Experts of a small language model.
Size: 12 layers, width 192, vocabulary 16384, 46.3M parameters.
Experts: a softmax router, a shared expert of 128 neurons.
Training: a variant of SOAP for the experts, 4026 steps.
Below are experts of layer 8 (counted from 0) of a mixture-of-experts language model. Rows are named router (the router's row for the expert), up (a neuron's input weights, with its number) and show model dimensions 0-191. Each number is 50 + 12 x the weight over its row's rms, rounded and kept within 0 to 99.
Before each expert's rows: "comes after" lists some tokens at least twice as common just before its tokens as in all text. This comes from a sample of Wikipedia text that the model never trained on. Tokens count by the router's weight.

# expert 38
comes after: " |", ";", " with", " and", " (", ":"
router:43 45 57 40 34 43 56 61 56 57 51 49 55 46 44 55 43 42 48 63 38 64 73 64 38 48 50 63 56 61 41 39 40 47 42 63 34 67 52 61 56 33 52 44 61 57 60 58 39 63 57 46 63 58 49 69 49 41 73 46 57 57 25 61 76 53 59 49 47 31 75 58 61 67 63 45 54 64 46 39 50 42 73 37 41 60 71 55 45 62 42 47 43 50 52 44 54 40 44 47 54 49 49 44 36 67 73 53 38 59 54 44 50 30 36 51 48 51 60 59 44 24 35 52 27 47 44 48 51 38 47 42 52 45 51 28 61 66 36 46 30 54 57 52 43 57 50 58 52 43 60 42 58 61 30 66 36 75 42 46 25 48 56 52 34 50 56 57 44 48 29 59 50 45 50 43 81 50 15 47 22 59 15 48 66 21 40 71 55 28 42 37
up0:58 55 45 50 40 39 55 59 54 67 47 35 36 29 49 44 43 40 30 50 71 47 60 58 59 57 66 56 48 50 40 41 41 44 52 52 34 47 68 73 45 51 51 42 41 50 62 62 49 46 46 34 56 23 21 44 34 38 48 59 50 43 40 44 47 67 45 60 57 78 80 58 62 33 36 33 64 36 34 40 59 55 69 42 39 49 64 29 47 56 46 37 25 53 53 44 28 33 40 58 72 57 62 51 33 42 60 39 65 44 59 38 51 40 59 37 49 58 55 64 50 45 33 41 63 43 36 51 55 71 42 49 35 47 42 73 36 60 33 43 75 58 61 51 39 63 19 66 66 56 58 34 56 64 53 50 29 61 56 60 41 58 60 46 26 47 39 41 51 64 45 69 51 54 49 51 60 54 58 68 46 58 58 66 67 47 62 43 54 36 37 28

# expert 1
comes after: " a", " the", " of", " for", ".", " The"
router:66 55 50 58 40 62 58 50 41 52 44 58 51 35 50 49 50 45 64 48 71 63 54 16 52 51 23 27 52 54 58 28 52 40 46 51 53 62 57 58 57 58 39 41 37 12 60 53 63 61 69 64 34 60 66 78 92 54 40 30 28 53 53 44 68 63 54 77 31 57 55 46 67 41 59 37 58 32 67 58 49 54 46 55 57 63 55 46 27 50 51 36 48 48 75 60 53 39 42 43 43 43 46 56 43 29 35 59 61 32 48 41 66 47 36 54 32 42 55 58 46 47 62 60 44 61 35 35 50 51 47 49 44 43 62 41 60 72 50 50 54 48 43 44 45 39 46 42 36 50 53 44 46 53 53 50 54 55 47 35 44 28 48 49 46 32 36 70 45 48 41 45 51 39 39 35 46 55 61 39 49 13 54 47 66 47 59 58 56 34 55 76
up0:64 59 45 61 53 38 48 35 52 51 58 48 49 27 61 61 42 53 64 44 70 66 58 48 47 34 44 34 52 46 57 55 50 40 50 60 42 53 52 74 76 40 39 32 37 36 62 68 31 57 56 58 59 26 63 46 52 44 58 59 42 55 38 60 63 66 39 73 37 40 68 46 42 45 33 56 58 39 51 36 42 43 62 48 59 71 80 40 35 59 53 53 39 53 58 56 40 46 26 62 67 58 50 65 52 53 36 69 53 55 68 41 58 53 40 59 37 56 48 52 64 27 63 37 48 40 44 64 43 41 39 25 55 56 46 58 39 42 49 37 62 41 32 21 44 48 21 51 37 70 65 50 39 63 31 47 57 65 32 57 35 15 52 48 49 67 52 58 41 48 59 44 35 57 43 30 55 41 50 32 56 56 35 64 56 52 54 63 61 60 52 29

# expert 33
comes after: " the", " in", " to", " and", " Mc", " Mac"
router:71 67 42 49 53 45 42 44 38 53 58 51 43 38 39 38 49 47 65 37 26 61 59 41 65 65 48 50 40 69 56 40 47 71 42 33 46 48 52 66 62 57 54 35 38 65 50 52 41 57 47 62 61 65 72 53 59 53 58 37 50 42 51 25 43 33 57 61 52 62 47 56 65 65 54 54 50 49 44 44 33 25 54 43 44 34 31 40 59 59 57 50 46 42 54 64 59 31 59 42 59 21 34 12 51 60 43 62 65 68 43 50 46 46 58 51 52 42 48 45 53 50 56 33 55 36 54 23 39 43 49 32 58 54 58 51 46 67 71 54 32 46 59 65 61 49 45 48 63 41 56 57 47 44 57 59 62 46 51 43 69 45 52 52 42 71 46 61 47 35 53 66 69 52 36 48 49 28 30 59 51 59 00 66 43 29 36 59 41 51 47 36
up0:56 26 70 50 51 29 71 86 34 38 49 42 41 48 51 54 53 54 47 48 64 49 37 60 66 65 47 48 50 53 61 59 50 39 47 35 31 53 51 59 64 53 63 52 54 60 45 62 43 50 58 33 59 39 44 36 29 53 25 49 49 69 48 61 42 44 38 64 47 52 50 42 54 55 43 64 54 34 47 40 64 40 64 49 47 62 64 25 34 43 48 46 32 64 22 51 80 49 29 55 44 53 44 48 64 61 60 58 67 47 51 40 56 40 51 57 41 47 53 24 60 49 55 39 28 25 48 38 63 40 54 49 65 48 52 55 40 56 58 38 55 47 41 40 68 38 50 54 65 47 25 41 64 48 51 49 28 60 49 54 42 26 40 44 42 77 60 45 54 50 53 58 55 48 53 75 71 57 44 19 23 70 43 57 40 53 73 63 54 45 44 27

# expert 108
comes after: ",", "-", ".", "W", "H", " St"
router:64 44 38 46 60 69 56 66 46 65 49 48 44 51 55 43 38 54 37 21 52 61 60 67 62 55 38 59 71 53 32 38 33 19 52 33 44 51 62 60 54 29 43 31 52 49 54 32 52 38 61 56 41 49 55 58 44 55 63 50 36 39 47 58 75 42 47 51 77 27 45 41 78 48 54 41 30 61 58 57 42 39 49 49 67 55 49 40 52 23 50 42 41 54 69 50 41 32 47 47 50 60 48 32 44 47 58 53 43 55 59 29 52 48 73 50 62 47 43 51 75 71 61 50 45 47 51 28 39 45 58 54 69 66 52 52 44 52 55 59 56 42 46 55 46 59 68 71 67 42 49 43 51 53 34 51 62 49 58 49 31 29 52 38 29 64 55 52 38 53 27 51 55 61 49 52 22 44 60 64 31 63 65 50 61 60 91 53 54 46 55 69
up0:40 47 48 45 43 57 64 54 40 37 56 45 52 34 71 56 39 29 40 39 50 52 50 60 50 43 51 38 54 56 47 48 61 62 33 52 47 60 57 52 56 39 56 63 45 50 65 48 44 49 78 53 47 42 35 44 26 21 58 52 41 56 40 36 36 36 46 67 78 49 48 49 48 38 52 56 50 62 49 69 49 35 62 67 51 36 57 48 29 74 32 44 67 53 55 31 40 53 49 44 54 53 32 57 50 63 58 66 54 46 33 14 57 47 44 46 66 63 55 30 67 51 21 34 69 26 62 38 34 51 43 56 55 58 63 49 48 36 47 56 62 65 62 59 49 70 32 47 53 39 54 67 47 70 24 57 54 54 44 57 45 65 66 53 54 79 45 56 45 78 49 54 51 46 48 62 58 39 58 37 31 79 58 58 40 42 50 29 44 58 41 32

# expert 3
comes after: ")", " m", "\"", " mi", " km", ":"
router:56 54 53 55 48 54 48 51 56 54 52 66 59 43 57 85 49 83 43 65 51 45 55 34 47 55 52 75 55 60 57 46 24 59 55 43 52 56 33 37 47 34 44 52 46 67 48 75 61 31 62 40 58 67 52 65 47 50 55 65 42 41 53 44 37 71 44 60 45 86 70 65 64 57 35 53 63 60 37 47 51 42 48 30 61 43 80 61 71 39 52 48 52 57 41 65 39 54 65 44 68 20 31 50 47 43 49 54 43 56 39 32 48 34 32 47 50 46 56 42 48 50 47 38 70 52 28 32 30 55 55 49 63 52 35 25 39 21 62 55 40 71 64 49 47 30 39 53 52 45 42 71 43 40 45 47 25 45 50 53 46 66 53 47 42 30 44 46 48 38 47 55 42 61 40 47 52 39 42 48 57 59 67 62 43 38 51 48 40 29 54 50
up0:55 51 64 54 56 43 59 56 55 68 64 36 60 54 35 57 51 54 42 65 36 50 56 47 55 64 41 54 46 51 67 37 61 71 55 45 56 85 41 65 48 55 58 60 53 56 41 69 47 33 79 27 69 56 50 39 42 47 34 45 52 45 51 54 55 66 33 48 53 31 50 61 52 54 52 28 54 60 49 22 50 57 55 56 52 46 76 35 51 53 18 66 50 80 43 42 52 63 45 37 35 53 39 51 37 54 46 66 61 36 45 27 53 35 65 34 69 43 57 31 60 33 60 39 39 45 44 31 43 59 54 61 26 50 42 39 48 37 58 49 42 69 35 50 66 43 32 46 46 34 56 62 40 59 71 34 42 36 60 48 52 41 44 60 41 67 48 42 41 29 54 45 62 40 78 57 50 61 65 36 46 34 64 46 51 51 58 21 52 43 45 37

# expert 86
comes after: "\n", " ", " |", "°N", ")\n", " /"
router:67 43 39 44 40 63 50 53 52 50 45 33 77 39 48 34 51 05 40 64 51 46 39 59 58 52 41 73 57 50 46 36 53 71 40 36 57 53 36 55 35 55 49 72 45 50 55 43 49 50 61 51 40 49 44 61 58 49 27 52 54 39 69 65 49 73 54 88 32 57 66 45 63 39 68 45 44 61 45 52 49 57 55 52 50 11 30 50 59 61 47 53 23 44 50 43 36 54 48 47 55 32 28 65 43 68 36 46 66 61 44 28 55 53 39 49 49 69 35 48 72 45 35 67 42 67 44 64 44 23 54 60 49 46 44 36 58 48 40 46 51 50 45 50 29 50 52 56 51 48 47 52 51 59 58 43 52 50 50 32 62 54 37 50 55 47 56 49 53 71 58 48 61 36 39 48 70 46 61 53 43 75 52 29 53 61 82 49 57 57 47 62
up0:36 38 49 52 41 41 72 51 51 36 66 37 39 38 54 59 53 37 39 54 37 71 42 48 43 43 47 63 38 60 36 55 56 36 59 38 49 48 48 61 54 52 44 72 48 60 68 47 40 32 38 44 42 25 21 36 65 58 55 74 33 39 57 64 54 46 30 74 50 48 49 49 56 34 66 55 68 62 58 54 50 72 50 59 37 60 53 35 51 66 42 64 37 53 56 61 63 44 31 51 57 60 35 69 47 59 56 59 57 63 44 53 39 50 47 39 47 49 55 52 51 45 50 36 48 54 46 75 61 39 12 66 48 51 65 64 60 50 41 28 56 62 59 47 41 25 43 37 33 42 64 59 30 56 43 42 25 47 27 46 17 40 46 51 50 68 47 57 56 72 42 53 66 53 54 68 62 44 72 37 52 52 52 68 51 44 58 39 52 63 46 23

# expert 127
comes after: " \"", " the", " The", " (", " University", "The"
router:57 56 69 49 39 52 53 44 52 55 45 53 60 66 40 56 62 36 49 52 45 56 55 61 55 52 36 47 69 70 54 31 40 49 47 48 51 27 33 44 56 52 71 39 45 14 52 58 28 42 51 41 40 50 66 49 38 38 50 47 37 67 52 37 82 40 65 39 92 67 39 50 43 50 52 43 56 61 32 57 36 49 36 69 53 52 32 46 61 56 53 65 60 55 65 61 55 60 65 45 25 57 34 26 55 71 35 61 66 60 53 55 43 24 52 56 41 41 29 65 58 60 49 41 56 61 34 72 59 79 43 64 42 58 55 68 49 50 38 45 38 44 51 49 46 61 34 61 26 42 59 46 36 40 46 48 52 50 50 41 56 43 39 44 65 51 66 63 38 45 50 54 45 59 49 44 52 60 51 36 64 47 53 48 55 55 83 72 26 55 52 39
up0:51 52 51 45 50 23 62 75 60 42 52 35 60 41 59 58 53 51 46 49 40 52 37 72 55 51 44 50 51 47 47 45 56 57 48 64 54 57 50 48 70 56 38 48 46 54 67 38 50 47 69 49 59 56 50 44 50 19 43 47 74 52 38 57 57 53 67 58 52 49 55 38 45 30 60 40 63 70 49 51 46 40 62 40 52 34 43 35 38 32 42 70 47 50 53 53 62 45 29 55 30 46 53 70 62 53 56 48 66 36 66 42 48 58 38 49 60 62 56 57 64 47 32 14 48 53 36 66 46 31 61 35 47 67 40 66 64 59 49 28 49 60 57 35 29 51 41 33 43 73 39 51 08 60 25 39 60 68 28 47 39 35 39 54 52 58 57 46 68 66 34 51 56 42 61 33 65 71 49 39 19 44 53 47 44 41 68 50 56 53 55 36

# expert 31
comes after: " the", ",", " of", " |", ":", "-"
router:43 49 58 52 49 57 37 51 65 56 53 44 50 64 23 38 57 33 37 40 46 45 65 43 58 73 39 44 44 58 35 47 51 41 44 53 49 44 52 60 52 48 50 36 49 51 56 51 64 51 47 44 51 52 48 64 54 40 31 43 50 89 61 45 48 54 66 26 71 26 54 45 62 44 29 57 61 56 57 36 56 36 58 51 47 15 46 37 65 17 52 56 50 46 58 52 55 71 41 47 31 22 32 68 59 41 68 45 51 50 63 31 39 43 74 52 43 37 50 58 46 53 60 69 44 55 42 70 47 61 59 36 51 58 58 45 53 78 48 52 39 41 39 61 83 72 51 43 40 44 45 44 48 51 23 52 51 47 42 37 51 41 57 52 34 41 53 50 27 53 39 53 56 73 52 46 37 71 59 23 51 52 48 63 44 39 72 59 59 42 42 63
up0:49 46 42 47 34 49 65 67 47 51 44 48 47 32 58 40 51 54 43 42 56 54 49 66 50 47 45 53 42 35 37 37 46 46 32 58 58 65 52 38 50 35 38 51 45 47 57 42 47 60 47 70 59 44 51 45 44 47 52 54 46 68 61 42 60 61 30 46 42 47 69 63 48 48 51 72 66 60 48 51 34 32 54 50 31 43 64 48 22 30 32 60 46 41 42 22 32 61 38 53 33 50 35 57 47 62 38 51 60 47 59 40 24 48 35 41 77 45 57 56 44 62 38 51 67 71 62 56 52 41 58 69 37 44 51 54 47 37 69 48 54 44 73 57 55 42 50 43 67 53 59 69 70 43 34 60 23 78 67 59 22 57 55 34 65 68 52 80 73 55 43 46 62 68 29 50 59 43 35 42 45 38 68 66 35 40 68 41 47 61 51 60